config.toml
num_hidden_layers = 14
experts_per_token = 2
router_score = "softmax"
normalize_top_k = false
router_bias = true
init_std_router = 0.0102
vocab_size = 8192
norm_eps = 1e-06
optimizer = "muon_variant"
learning_rate = 0.00971
Below are experts of layer 11 (counted from 0) of a mixture-of-experts language model. Rows are named router (the router's row for the expert), down (a neuron's output weights, with its number) and show model dimensions 0-127. Each number is 500 + 25 x the weight over its row's rms, rounded and kept within 0 to 999. Numbers have three digits each.
After each expert's rows: "raises" lists some tokens whose logits its average output raises strongly, later layers aside. This comes from a sample of Wikipedia text that the model never trained on.

# expert 5
router:505513465514518508446510479446540471505479477509525537517494502534446456508505526475501517479521506533521467503480492497465511492531469521510525496531546468508534464478577469489513497517509531500516469531478493508494498488487510465514503517511487509469493499490492504478479575517488495489475472488458489521475512459517518480474539495506517466478526503505519466486537536451475514488517
down0:472476512543511523485515508499468488523509542517487489505514502469539511494511475504509455526467457535497529573500479533514480463477556500513525490489505443517505521505474466514498501482436539502522534492502470537479462496469531526504523488554503489471472505500492486514464502492481488488502461519506459518503524451498468531525502465542499501487535515498511538511478488490522479491476
down1:470545470492496472483526480535476490518507497528497497514521475474542513479458505479510535516472530512457492526554503491521490503500518481513508495474503531529503505486458536463503514448519503479466513470472440485466497489487484512504520452487486487517485501569542526508462495523499496518528496502516482517513483507488481528496511482497513546500501485530461555548496540469486459453503
down2:469504457504487514505499497494506469492535530478489504507545516493487522491493472503452532525535484536500522466498530500509569486488486522500540515525509564498463484488495527554524545535473506484472525511503480493484505486454510478500530502476510510492539488496513458517455512530500497453549494476473511510487489466488492510476504475551478509479516525490490459499522542513512531475560
down3:501532517501514485459536484540508488511517521511503553572462506498490514490518440502452494486499464490535505485519482473492494537506494507523542498512481481478490525488504514463482487458481520480483493521508477488499504520473485504543541494505501510496475500486485482487481571449491506502510493500467479513502495470516513474477504488498525500543517458502528512455445540501438519558508
down4:481492474475518436518518509520512510542520509484519530470498504537484509526447459509527504451533470524507510528495471552516499511479500525528501501526502506522495519470440531491498538473479470523505511485501510465470520539502520506504465517491498485541501476510457482520473509502499474469487486480501533443524507525479475536490472501511524522458520465506547498482523456551488489530510
down5:478494555466453493511484490514463494497476465525503532507519515469514472499471507496492488496508529484515477527472489509570493478498489508502504496540472499491513493481510512525491484544543547493502483472488502505501509511505558490507499486493475528465507506524513522525520561486518473557480441512496436488514469454455482468529516506534467464489489517494514486549497537531484503493500
down6:513508500496505517429458472522541481512517529493507515499497483483540453456497490522474479514523560463485448488496520493507522524531459471519498508484473499491484525504500486496489486486496514511491530528510535533503507515480500470513491500460482511452500460524503475475476540504519509504483479469525498479493483553471530518510492522457519523496484516435533495506559472513477476491556
down7:509534503485550505515549492539497480499484526493468531509481473512498522512529486489491504495527479515521569496526535520479524504516516507511444453504496495526481519477472481509474473541503529485510440492484510507456529476464516455503464468523471464556469516498496464514565493516516497514478512498499482523517539450489484497517554521501511482493491500498487478475478513536496498534480
down8:467529546500479472493514497520518499475470517510496498464516509481512529520519545542506502492495441481498488535507479488483475495463479492486552482466513531510475553508525501525446470509442479515504514530506494527471544483486479519510523485519549498524465512478505521504457490512483470537486503494489489495496533515528498478473500506525440489497466522504501521477560552500538475502468
down9:509524510514499500551495483512510530494527469528504483513515509511503468545488504467478449498485504526462517536484484480528495462536519488472511464521496489546540509487521505489447461470494476469491514511527507494503522439485522516518510486480526514519502478518491516520524511445510513482502503528500529490468481505533470510496479464536501508518528556488511525452523493550427459515521
down10:488513476492500476500514516527482524469480527487533495480510480461466482500495473474508484455499479479547526519489524455521502440517500518491478513477471465450486492496492545492489511523517493461549472460471476493543505527522512494519546529531524480492496502495530503485498483506549503512497502473525519495542508503535515544485487481510499574517485502494439487460477483548504535508512
down11:483522491523508523515452483504510533507480507502531484503488491500503516512504467507515527515446530525534454514485490460471494503480479513491468478483505500497549480510517499492532501434460545485466520518505506464471517509518535496517468466453512469538537494499469496502517521517495512528546521507470520536498530523463479520526533520524519502471444502499536440473488487494524474457473
raises: "ash", "az", "ist", "ah", "esh"

# expert 26
router:464426461517511533480548515505452527510500505511503465514474477475528561469509471482482533535486499516515504472515532521537508545475475534511467506501497492539533482503478511506478487495532493493461465496484496585523479479497513524476509543457501503499479499539479476494533487465506511506485507510525509487532467496526505484495541482528500509469522469515482488481529498533493486486505
down0:484515464473486464544462487519454539505492498526504537516515484488504488539521509495448475534482509489511490528544500535514506489496525472509539559541476513500475513489486467463531483547515491504510476508494487498475508467529512502520510439500497524469505507466496490507505518485524549493524517527535489513521520477524444445493473531500508497505482521459457479484510479518478478530454
down1:477496473513502506520528539510465485503545494503513484516506504470456493479470510527515511489496538472529513594501519490458514491503497510513522506503492462496485521450482481493478493489524507493508474513475499499457526472505498468475514531498496512466522462575499512470532535541540481468503495496477449506485481540520477490514469490500537498507509461510478475463523545502484508554511
down2:511511487481491496467574483486558491509519479480512530467500497512504451536497487526525510485494482559521491458465494507520493507470517512495516500474509473513449507499457479460512488496501521493496517473513494553464488474531478470472522513538501517513546442555514525505458538478442507466524471517514484519501520527459478519497492488511496495469479532510516479520488491516504471487511
down3:539460477506472489499500530507501503501487501491527492511505454470461498495493518493504495546464478510477509499545470445535504454440520485492505518513508478534487493511527479477474548480566493465502491530498489515534492494521518551500478502498497497472538528496503485491503461525488516521504512536561498444454514489474459507518526539504477484530500497516534534465491519500510466471525
down4:537504484537539517506521542513492457504532485478481476500480438491561476499535497487560497501537530532485530520507492533494489504464518510533498480540502496498478520487477492527519506487516490499500516499493481506506522491510515544475539518470479514403447523516494489490559513489525492505481509471524523510473514501472474523500489507494536493469499500516494478488440483461512481502495
down5:548486498427519534502496502509462503458527520512484505480564477487470501488492488484495494488568513529516466501480500515526509495542521483524485514538532497526496517469535494525479488503507547470504538490496476488523468483491459503495491502516547521479524483466502489504489542463444461498472502480511520482478532476496507473481537529474492516514481490513495539558509498527512493503455
down6:473487513460503524487462526524442493512481533415453515460469471496513483514515492489473499541499565514490502509488482508533483530531526503502523517536504478501506541547500474494530479469506481518500548488512533523520460469496515495486465528467507478522520508485503480512464495521501492509452477502486466534491499502495476492530493491524498474477511568512536489479475522521518508498518
down7:495483493493486501429480490536483507477518517446482501515504522508507523476525534496504521471472530504513477487515498560506522478463471489524465492489467481489503460537511492502485449515526529538473492461491517482518469497463487509517501502482475529486450471499490535495527481483467493507501470520528510504498506529469549547495476522458487483462493475509479543539507514567484488465519
down8:488483519541455509486484469481511460466502505526522470463527474517507505467491552466471479486498484527500479499494465519488526479486511505451521481481491511573511489503498524510491523527535538495535489493458504527493538479519519485515492526518507500490513510504475450466531522533539477504472532496509511522484491505487543520494528494461526523438519487510425475502471498477509510538484
down9:532525507503508509506507497551507542522536489547457524510516525497560510459530488468526495504470494509503481497464506481492476474498504508511485486497476504486520498524492467533442454498491495543484471511498453506503447478505492526525526537474518539437512472498512451481485470484483559525494479509485501494540478490511510489457478500525504530466518460500510492511505503467493510465544
down10:523548478507537517487514524492510514491502494489508495508524517495528457496452511475477532534500494527515451423532522485508524453500537483494489492531494527533509507477517490553468499489516464544499508469544515526523503528478475466463477492554517527475479493482477515519510540512498507489522524470500538518505534494478484516465492528524505537512531471466536504485477505521526530461492
down11:454463517518486449517532553494506546512526533511485548485491492489472507503484492488475520530522517436490477474534507482469538530507509470495555504489464498523490481488482495504494491479499516503515492560512497485483467513520511552516466518510510520494495521469486490470502479499521480472526510514512540476426551508491465530505500528512503462473499538482543507509469500484480524473509
raises: "0", "4", "9", "8", "6", "3"

# expert 13
router:488496488505488482489490538501507489477495501516508551496481445499469515527454509464466496455533487548451493510497487495446471478541521489499491453523462460506541558484563491510523476507484539502478491498505541505531514453465530552497480515531484516493486490496528522522490536492505520499507484487496488466525487512523511452502517484508503464516511490486507504518526461484527499545483
down0:478546526514520476560472521502465498527524511516474539516477487515512486458476439475484501519485489508537524493557556522489515476503503492485569512516483537491502498460497457501495518488491506504522489502539504535501512500519453527489508470481498517461533490536524512522481496509519487480492468469512469478508509513515499451511517464495504534485507541499478504479547532468522471529461
down1:526540512520487488497486492486525523548482519481532451499501465494480542514506524534504509523504502510546492458496523480509483482499541486500549480534468499475447489481513512492489484497514519436475518506516471484450506466497456506506545558500530511517528511543456494519511490495510482504484514522489501523538542492433475462517505513505516523482488454497512534503507496531488510546495
down2:476514494469508478479466513531504526518473490527498503547495468458495495540506479493493526524473485495485479508519498544509464468522531548512490498523474534527528532507526479484505501479501478484514495520517496545485505499497495480518516563502506496469533464518514522521476493465490458554495503537560544499544477517533521497509472480513506484515519529477446468448532503504457529510474
down3:507477500494515480511450477508480448496487521550503477539443481506514513506529462507511508519539471470490502530488523512507512544494516488465498466514461465476480513508477495541536487524515482526488540484462511467508487503470498502494497530514527480528480501513495536493511468527530479495544553474485512461499518454519549531492493481546547519538428499487517520494503490499500484513499
down4:498510463509453500487495450506479517456455510492485475515531487541517555502509527508506479524507543520480514515526512549483489536523520477482510487512492542487499518522519474529450474473502544490478495529495504494520507470517543484470491501502534549491514504456514496492453488512474514528457495498484493493489546505511459501479489468453479524474512547497561475527517491528496504490542
down5:496507481527456466510513475554479511485481540538460524498509463495469471497491534493501503542538486494522522510516527502498494472514446512496502503482487530552480509540485486449503425481506512501538480503502537513492427470531536515490503506521492492484521466491513520520451493469505516534477478473519529524534508504509513526508510528551494477496507505480538504507492503473500488548493
down6:494507491496512480484458506505478490515487501515497511526526465524515483484501514555530504510512527503502460571472443516508514472472448519485479457516492494481509522524502522485528469463517530494509496511507504496516476477511452487502474519525458457486558530488490501541482523504463509490473490468509483479484512475514467475478504517512515513516560527556483514536485476496493534453551
down7:511472445520490530561522480522533528497457502525506509483447482519487465487483510485495488527504480492487478467470532465493462442523526486487498474517503493505505556535491447491474487519494497500497480481525525504532475509498466516508470487537491530505507505529521516509517468489492497520457529485492512541504459494516466502500492521510482492538555547475540542488510476513486475552511
down8:537522506504527523509507520493537478455463473526529522551507512528548516493545504513516456518497493542458496431513494491479502509487501516540545499459533476461502521526503520523481506526497519539521515524494485518493454456526501491523486494507481523514452517490501506503462534466472512537522470486512494451541493491517474497467510497510510481495485515470486453466497490518497510518453
down9:511491534529507479482486588532478506516507477483489456470521495512516448535514513514543529491482511456556479486521530530549475506498469505536519483520468476479504529515485479505490447542530498519509496505514517495492495507526484503511522494513513488501456540512479502477502473465495463528486547500520481460495472486479498454525507508508520470469486519478518466464536466516511493518476
down10:541514464490502472479550483506486491485528490466475514460491482497522506517463516476560526522493473480510508496498517476538499513465513463495490482457504520495492516534516532524472514514454523456460475502531483519508513534517507526478521523529568522454450492526526482504534522471521463504501519504494521476491482492481472529462477475512527508476526476505500531484522532504488440526517
down11:481464509508473490492491498495480507505455489529480475479497482474508482432502515492537527533488462473542532503518506495496472504531486497463503524528499480521486502499506497486467539575491493473531506501439487546487490541545452518514479558477500542507462490492533490483540503470523451517489535517497504507482513487518532484533461492489499487528488457505484511517509518470508490535499
raises: "eed", "eld", "amil", "eal", "ung", "oo"

# expert 55
router:489491527495508498521534494492462481518510479488495494515435504526539480473445507523440452491529486503496514486480510516483456543504497462494481480500499502478499510474497502515537501494483503494516479497505518498553528487493499538477520505555483475482493499483512541509491546428539536531488531497514492506497447505479472457522501537472464527513495533525500512528490516472524466464537
down0:505509459520517539530518493514523525540534506487513501493512478538494479505485512476484516479537489537501434513502489516536493490523489478559443515499468537495495502482498459483507504505507491527517444492516515538483444468496474453511521507499523512513451523510477478482454529473536530477534493525481544493455466536507510484508506463481483458506518506484491508498524504460509542503501
down1:514519520483495436520502522535500503504532513489495571545443507476493506540511475478474531542521519503530513473510556476508515491540491511515473473492540490513458491519530515499515492470470485478453488492536475491458491535480490459489513525486495547469485509536494508504538524467511525524515509491544466506506529504468481503537501499510518529495495510501531526461520467493492493452513
down2:469523498455482492510490562470537496521464533531510530487487511449507499471529509488506494511483434503505546482508469530503534506535501489532520490523513492499504503444513485457454557481521489524530532493522480488488493521520484478501461496471528540468513471493513498481460467483503478488530494495494517543480490480538477501509472539534521441510486513524497521475488507477491503537497
down3:526521481538502479507520511508531513527493527522507498486512535468492501496463464502499509487458514448517530501418482486487477490508488512521527518501526557532496490497545452478517519472505529518503492480451511503491565458494488485506497512529497510502517450519521495510540491503555463484522485471516481513486528456542514482554476499539521463508491538493474507516496503523496492499530
down4:507500482528468524505492490492493496520501454486496535505479452522484523484519475468542526479537468495481514539507475526515477541507486525523485507507516490500485522497542466501485500509494497497519523531500455474479451510458497495498486480498537486563461491511474540473456501543490545522562475536485500498469512490516506469465512501458535555456537467498470513501508509474498490479513
down5:456484513502517499536552537445488450489500520494506467485487506490460518452469550504465494533445459498497501506524496509523457508558475518515483498507540490518494464471487547522496512520479528488527530504480472487460495531451490511452483497524463505494518492509497478471489501497522521472509482519487489539512480537501513484483520526525500457464507515462507457504495514486493539487481
down6:519510488536530547498493479483528505545481485473508443537508533522456518523487542491483500472477436471542531467510531521480562508510510491491516518473500455468534467485543474497494488482566512495480480492532488539489494480472489473524503491481470504471527498501479523505529486498500523492490503491541529481501494503458484505513516471509489529446543500469487492480484500511536496487525
down7:525490479472499503557483496502485494507500502502488482475491517501503508420508470497501499514537501471490515463506499517488479492491485455472493522516506471491510514483502461480489533528460495470529489565445540514477481505551482460539510544518518466479507493502479519490557501497524512496523539503536493479482523467508475475465519531461506524503492485495508523507517578532492517534476
down8:532486533497501472528457526517553526501497477489513523507492459521492472503450568495490504494473478495510485478521544511460540509498513506508565505529497476508540530481462523542492543467531509494475499478487532475502498462476506472535517498518510507506444539511475500469512525477489516512506505523512483518521488529512493527497566514489499464493507542524506476480502540497507505454474
down9:503514512447528459429510527486465527466457518496497455529483495501495480507497528466527491511497474526536453507465553478545514446483521470521536446521483514476509524513497450492506489515539500489507513476531477516476470498506497503531490452517532516507524498478499499492517535533510507481519488474496476501495525547498524504515544501478474498455532484513477519480497531479516489520493
down10:486523512514479511500549493495480512507471492521525506458572489504547457487458515498502529504507537493531489448497494519485529532498482492486487504485521510502475538523453499494496470509466525478491524521493476496500480439484524472524469431496525525465496500520514452463525455534490512530503522476488488463498520461506450487519469490527487496511480493534468505494495488547483494469514
down11:513496524502518519497510460480524510525513481503504525466438495498544510475485501527530463506526519512479489563501518539512501498524487454541531495501478499532491493494523482539523546501479505451494494521471487552551506536481521493529500512532469512492473486491516530476497498481492498519500469480478463499505482485506425496516513539477520556513530465501500509512498510553441488511487
raises: "icle", "iling", "reen", "ray", "press", "rin"

# expert 11
router:481515485469504496500530487504519522479480481491480521476481455471500456474500484493492490519453534522461485554522528528494497505530508517502482513506498475543502537517523491490491527448529492507452502504471465513474509484476486495530511509518551517446464538487546531480449530554508517473520503483476507507551531454460480494518493508522491449514496486516495461502478514478468487508483
down0:463515517461506510530468531468516458530499509474500469509501522523510530533496505489445531509519492520519533466505516482508525472509534533540448454485502509486478512535509516509512482528497541489499507482547526509490494479505473476518493507537564520509507497476485534516518470487488509476523493462518529473495463471530464490497507506501476515508537496489524565510541496538474498511432
down1:498498518519476537503531482467533474496469491534451522499514464470486522424457461483500515509483499501486497488472480535515531516486480497499483506477524487513479494490496564493510451493484521489517536512494510494474516528542500508527503541511486526514486495509426512506499474523469547520494511511448433492504550493481496532494516493494466502518551474501492471497497509509487546505477
down2:505480527478489484487550494526454504516452500476474485465488517507530476492495511480514522486515494495459515514504509478476503503515520473503479451534467506486447518476496469489522501526507495505496479515432478483561461506501534504468505467463505487532506513485500526500514534495507502478498484494498464529544504536484471518468502464515526460457479439493581478539504489495477497493501
down3:518481488491541489516498501506429508503494509465494513484508496507481507511495504520479495494507495484512491522555495500512527444533541482465532484456513504490498493489471488493480472519488510534484475550453461507448523512509524540487511507515461492503577518500496483509497468507504475522493472457520492531528477488521476497477500549481490500501445515540475503474474482551458479452518
down4:466530505531511488508480520543510492511494516477549512470521474493482494499494503534523454499484485472524529465515503514551497521454491494488477526508530477506520499484527505466486502533497512517523458483469446475575482546509496469485461525543479509488519521514536506494526477466508491508536526493475492490440504517478497477527487493509473535554464511484504513465456515486494470509468
down5:493474494520528475530486439495486514493483490518525491495499494542477517487485555503496488481485512506507551496476502449490508502499538498512503475527461542511480461515515498475484521522506457490521487482531544576461486482473521519484548515498476508468488519487501494499483464482498491513489524459460529504540526521474498533455478543475492531517539538500509485468506481497483458461475
down6:470502481466488519496481541494455539520532479459514471528499472516454477504509525511535479515530490532506533478509502473528509475467476450493514521524473479455477516481459467507477469525471525530518533548533487497486452494457539464481492502484528499520501521485502475536524484491513462499512480508488519537485464497493506487484530468526538520540491532545520467492526522510477497494478
down7:523539481502463531519505527516470521505435501474503482523516437495523486450497520504462508537501520536507502459445479485517528480488525483525496498470496484499501488462503475495502491501508435511497499461475520557475494455479506502488512530505500471506485539477496493494464535515489500498537478473452517510486538484489454485546483495475481496507513499528542521531508510480515493551472
down8:546452507505495515506507509494482509493486479537480512487496549501513519516493493541477497516493512469486493494495519487509507466498521528493456575526517466530490498496566471489451468506482463558493471476517482472511488532464467470497511530470478455493484488464506514507488532558546514515482478514533463566516457491503499498541496498515496490494504497519493508460513482494498496476475
down9:439528539533512515502516521461482472508467484503467483547518514469532516444461489506471521505502462454502469498512511514504478574498486482505453475472504490525519501477469468544495566528484477471529530496490491517492487504488459473494558498503525505473503518498496528520488518474498481480501469479509492531520497503481485494477481497462481483540510481545527483487507510462530521491507
down10:536544505471510462493500523509527525513483479533522506478459542507527486515509529489500520517520493493485494484527527465467517492541503469489512491466519523525529500463498548530513549484463453456481520522501501521523504489475507522512517513447472494513479484526510457508464500491510490498515531457493509465510521529538524480496515472510446506487556513549466521504512499491489443529462
down11:456511426528468492545506512477514518495486516515488452522480488514532467542544447525493518497467470511521501550520489494516498540502480458521505487518521446515524510496470492528494507538512468461428509510488544485473496502484475504507524483448502536458506494525485516525489486501501513530514483516524498487516509495505515492504482506471454496462502441517498490506497512501455505495513
raises: "ched", "duct", "rical", "gr", "sc"

# expert 18
router:527498548492499521482525478491483459492511508493485518509492507497502544510466497471479502453503497478501540539481498482480488515484493472509482535495525507460538515512520460505448509504513448471476463504509478488503554443512509487474525520531473508506484499502516515505473493488504472543560466499463459504445491506480570501507487510536473493478548533470524519487515489485468481520476
down0:512513500506502511486525534485537501484498481501435474489495512549499488493488494544545510503529470462559502525482455506529533461506511492503491508510524453492538508487462503550491465522487523497481480554504496513449515506503547464505531449510521516507529537525507495508503475508535475467479477518504496554457498515500520479518485500510483522548494469478493503516502508495555460502487
down1:513495529552502474499509548529516523531425499506502509519476523549495531515486513546489489512501538504484460512489499492456494506495491505459501501516453515492471491504516518466506521519507514541502525482480484507443509449521440522518508489484501472500499513515512510487487492509491549473512532498478502517520449528510494487488432527535498505447532486488550476498467479518532507500489
down2:509494487510487531467495471456500469517523479517488484479473489494508530497563516490510487524474517507473488484474464535505518568511538486513512518550516480485476535471487515511481479487475478537512506491506504501520551494480488501522458498469542478545530492508511535466471528485477513436548531520500494488518520546461457523531468510512499480448513489531473492511514502488521512522478
down3:486459521483478488491517467504495532498500499480518443427503524500522541501532543481481471488482459472524521526505495533509499469508550482488478487507514479552505432501518518534491542533478525505471493528534451544515477477492489499474496501468512506508512495488469461518520484507500508549501524510482444483536498483490523506492500481497476514519518509482513506474551537512468496471522
down4:503490543467516480531531486509516520514488499499494491542520537515450527524485496526443483527550437522503510502469500515497491447517479468504484480510510517512538489539551489489490507522476521493474484540500499471525535506494497530479504480521516542464493459519483505469450550478503474498483488508469517533518499530472482469532505490500505494490501513488507459528508515528503439443489
down5:470496523516514514452489544502480497491464506518523540491555468503499492461511551572481454498517545505506495523474504518542481497503489460475496536546477495489521516497475475480455443491490526498499516483531522525473507512472466530517493509539530477456522510513517524498516479518504520474481450495458480512525467501524466511466474505505503485500542475523502493504522476510497525469506
down6:465500509482494482484505492477470494494465517529489556499522488499527467477498508520496461531536509495480474415486507481559475480479467523513509494505470496524496480533486529496483476475513536525514502560478507535511478558524477509551464464491548500485505510528458502481521485504460519498504511491479497528504491502514468493501523484455538471468456492525491501477480506497516499449497
down7:527525478490463521510512524487504520494535541504487532510526480524445491572521483524555572523463470491490485479535489500546517523479490477499452481510460486497487511475484505503503489519482496515492523511496495537535520489499494483460507506481518479495543497490461518462478514499526482446489527510499520493486445567504518491500499521490512479503474478464545508490505508472520498476467
down8:508556509485488525492507500549508488476482498544516519486522491513508502446496479535507463450482506504531512488493515477521464497542485450544525524483495482531482459485471533494501465479456499499549468480475503564497521495499457481554483508476469515503494471535523529512531526477468505486502495459502488524510491495493498456452461501529514493519525511509526481503467479515532478495525
down9:473486476520473531488529472483533538482505475507579503514524506498493480480459533516571513536484466481468471488524476499504492480475509495516526503535552540498504481468475547494533535485445472534486490474496485498481494494478502483502500497470514515446502524485464477535486493521482519525499501493510524527454486542506472501487528483488465510479494488501460519504520527531487540501476
down10:498501456516513512510453508451506488502465509520508494526524468498458427517461499484506477472555495538512495575509533529453517520481518573541505535470520498506517474489496483503529495476515506504490526466509518455472523494507498504524472494523507455492525454461498494468496492497541539488506474503503479512527513523463516489515496498484481527485511476521478516504499472491516498462511
down11:488514532469513475493474486509480480516565512474499558514526475499535517453500479511476515487525513529512515468562529489502473487497505487505497550506496539481485473490484533469495475514497529496485492512485523513538474520503538508467485492543502493512514498466570480517499498465501504525480515532489516524434484527502471514482508512565464511514517476529509497465540497454517472513521
raises: "\n", "====", "His"

# expert 50
router:532491466525550502503521500468473534479506493495474429466503500476496485479484498513460498516499488507497454498514505508504531537491455524531524443492505492511517529487516495487533487491498521467544534480497526532497537517465497488523541528438486496481543484468501514471497515533514545498518492504464466501497507509538519532500495527531479519450485473518479453451505499529502520537519
down0:539443497512551448559526497523517490493470518492528463510495461492484494475485503483496511501485470552510489510507492497446491539532452543504478551501508528474473506514521451487484530519483509451545521531503518472512498520560505503504482515544510501484478566490511484481474491490557494515508505513497508516507489494456523506526485507503515500528504509496476514470478513516485498531509
down1:477474553540494525537491522525458481495453513488508500560483509460475517494473467470535520541463497455490501485504490541494508502516479460489504501485515474473478474517482487553541515472511515506485495540475485476511543508488498529506528452446432472524503477525479492520512483500492485492548536473505529505517504511481475475532464536499509485524524498502519504505501493503546490498506
down2:477494497462459519497507517502520481485523534503464535513513520507524496457514498508501549496557492506511527443481500461495473538478472482474475474528517519479528505473529529517479505473520526518525489517442492512488457491493523498501517525491484462502478477517520478459502546493537507509504479488489507539495459527514500434529521522478529501522531513480524501474525467462495558464524
down3:466502480488432500530515492497517470477497486499450496475477470468533517458480477505533492483549476472502488523504493489518462543471518444504496506524478526520477503530534508527517525509476562519486487535522539515516519526508492549484484516506511505488474513511462539489526489487478531456510502515489480514485516518478508511487503485433533546517507514482524516465474502541506452506502
down4:485518486510494461520498527479509495444504472506457520503523516487513516466503496522535527526484532505487480504505553473525502488513482495470478463530467500498506524479476511495445441505469472502505553529525489480501517525490461526470465503483488540481496485501509498450470473494522518493546483461534480490533521453504492464547512491538536500507511558496531535501489511459499514468497
down5:510495472531506475505507487463496503492560515461523473479526477496514528471505515552502494517503544507494484452459521499506555458532455481508543518465488533482530490518558492489490504506517540502507514464560519478463479482478491473510497508455487503504520454466515482499470488490523539503505489532511490479526526476518531537509465522498535469497498490473476509504480515478536479473474
down6:499494506550471511497533532495483484472505483545515470514524509497531524482503511506497500522459477493463520457513508463475471521529456453484456492516497497551487532503507456485495494503475476522484499477493534503486514498511527502518479550545480504497517438487480492522489501525512487471547516512500484553498529498535491514492481552443518531466524490515457536479539500488461522519496
down7:557485511519495546496467475487495481455504512488503550500477498503500465503458487500527496507469510522467461477480499498471486466470460533513457462516483473490471505496506480481522487515526511499560555483467503497465488488501516516531514480452533501538464523473518506532473471533500522516498519500463511514482482459522521487515500516517505551512466501496472489459463509528523477560508
down8:493493466538488475466462500517512506547479473483511504471495572497488453468453432523487526520504514529506519494528515500468531543537510500479499520484478501483463517500485489515523481499519487496487476491545478482519467517482543504499464541475492506505492521501480464456531530558477531509508497529492537438494512505484490525492507510504493515497499531525531525501502506539485522498448
down9:512499489463532514502531519520492503507508544486483521497471475506461527477522533478539519509503498528513472540524529474476532508496483460472528473461490528491489512512525503484491516454522503536446522521483478514528465530482503503470510472520531495526544457495530528479510479544462481515515536511487471473520531503446470470493509488498512448480507530530498519485467464559500473478498
down10:472479492461501517514495491505520530491530453485522488502493518441490479507528540529481517500467510523517504481511485502521504517538487521522498518471473499487527519520480496508534504492481501517479483474487498515476509463465534495530470496532467514453453503521496493491462506464512516475512535528488444489497493394492523497516524534429465531500531500525505497464524496504526503474490
down11:490493486501506436555531481515454461480492465521501486498501485529516463517488485513496492480495492460484502505502553495459500489502531452490501499529488488495539502488507489490533491567526469528496537476457474515519483485531480491508517526483532470515551551485508470542517510523457510491563521469514482498508504492447526462527495493485508522492501507461503496522494488475520488470535
raises: "own", "election", "aid"

# expert 52
router:480535490491482510515511473520463524489533505512475506482473513507488519508498516534517426494464477474507496472547525458494495507515544484503477533514503513500520517484503519476507456518555479496486493512519502480542484493481505486448534529530502490513484510549445504527553498529505489521474453475523515491508513522506553500472456460512492498521486481523535497511490524547490505445463
down0:491572472518553490485500474471493516504456502496516539434482460504498453501497493511513478508523489516500483497491498508467469482561515517496502483505500493540486492532497486454472487494485524512486488515501502488464492510501521553485461503499462503458505522484544469518497475489526493509463489479512480501455518504479513507475523511502482536566506504562508464457470462476511520484471
down1:491458518506497465479518516498493516537455537487485476494475478485480502539507536479467483500510498473495479490510502478482527481528511526524457558478540491492529487497473446494518541532555500489471479491487507428463548473498537476467528518515535518510486541483501444537483495514484486492494492503479505478470460481513514533474480507465517541480494479484516504525474471495512472492493
down2:512533530506463499523463529519505496509436504503537550503452503490490549489544476513486498533530536535519483487466520507514515503483553499489501507501498477497464501498499484499534517488512482520488542506503504511504490524460491479486497529507543496462486523486504492499512524514496460483539541521522521463522477484482512473506500508480515443516483489435535536493468524523423517524519
down3:533487497530512508483451472526462553534493472498491527509501543538495468501507496504462507512535512499510481550501500490496485534527487495456448508445455518516523521512488506538471476527494502498455510462526484496476503490482525485507506496470512539473473552538536487488461479533488500458472547489473459491532507473548495526513493484483501466498526462500494515513462510494506522493498
down4:501514516465471540491498519516503498514440506527506502506493476482483508480541520506528486509475453473479501506528537491545529524464505470481528488524496553480509501542513500563536491528521514540519474451513517527490475474476486485457493503549497498527500461477503483508484536507490488483471487500524465535508450486529531478468471496480515516521483482510553535482499508515542498461477
down5:490491478523505473471533504483502486484491496519473489521509486495547476522539500548508512471504499532480557572497466528506456503488523468564475556495484482493484480516486536458501526499469495443524503467517477504555489504500513509492523495480515523521513486508509459505532462470483498519509478511483531491500516526529501462537485497480487518479466465561492497481517500506535518516470
down6:474505515476473498468461477503481495551465516480501479491508486569506497471498531538511530500466484513461476502481485476426529532482488522505543461548501529518512514501497447526512507465485524507490513544504548545484458498517511444472505508509494469505496530469493511533509471537531497497491489496476494483476498503487510489488446470543504507533513459505488519512484510472515510506509
down7:446490494490537497490500476509533465519444505514541486502499546521471532447525505508497517496483558558471482485492498527537488504513471478529552479536536483520479504533521518479452493455485508474485480542488517509523501527493498476469503483525482527498497508471483488456499494530507495518441506538476495498523499455506518530510518503503451516484477488509550497500472483505473489489524
down8:478511514503487503471477517547458505538464506514485526512513519457494503472470515530487551484521498441478518477503463532442491486523524504479515464517508492488475479488514543500538541528509485500501468500443528508460511477496511531538508463530494483527556510491517508463488530506501559498508507493528519495495512472476501534470517491507564489536490495522507471492469488518515482535505
down9:518496538489508530502500505493484509534491487503566499487514498490491573529491481510483534455531480546513484513466524450491489489534560451495513481484510456462489466495502499532483474510494540540493460478497499475507501484518507483510524516484494481500486474506467491475471528447475438533468515506535511510510514511539465526501496474504545520496495512512455509501519527495494482464520
down10:529512461521491495517447465513468522514494502508488523454491489514477503522507496472490483478515534502466481509495461452482516509485510488483469498459500482506473497477491501464447498452510524552532519526512544528490480488524535534533525501521485470473539495542513483533489481486494493518523493513464512462525423489488487517492486529468490503486521525477474531556506493500463491516551
down11:536528504512517540499540534509495482525481506467535498504460503485497479486502526488518494534452478542489510535482484524523492492499478538552495501492488460513516494480489495474505498533449501489486552501514494477535502510565502544491460517545520495466526494473531460453519532469536526483531511479472539507486491484535483492502507514464506517520516481494482510519460545483552496485524
raises: " loss", "7", "6", "vert", "4", "5"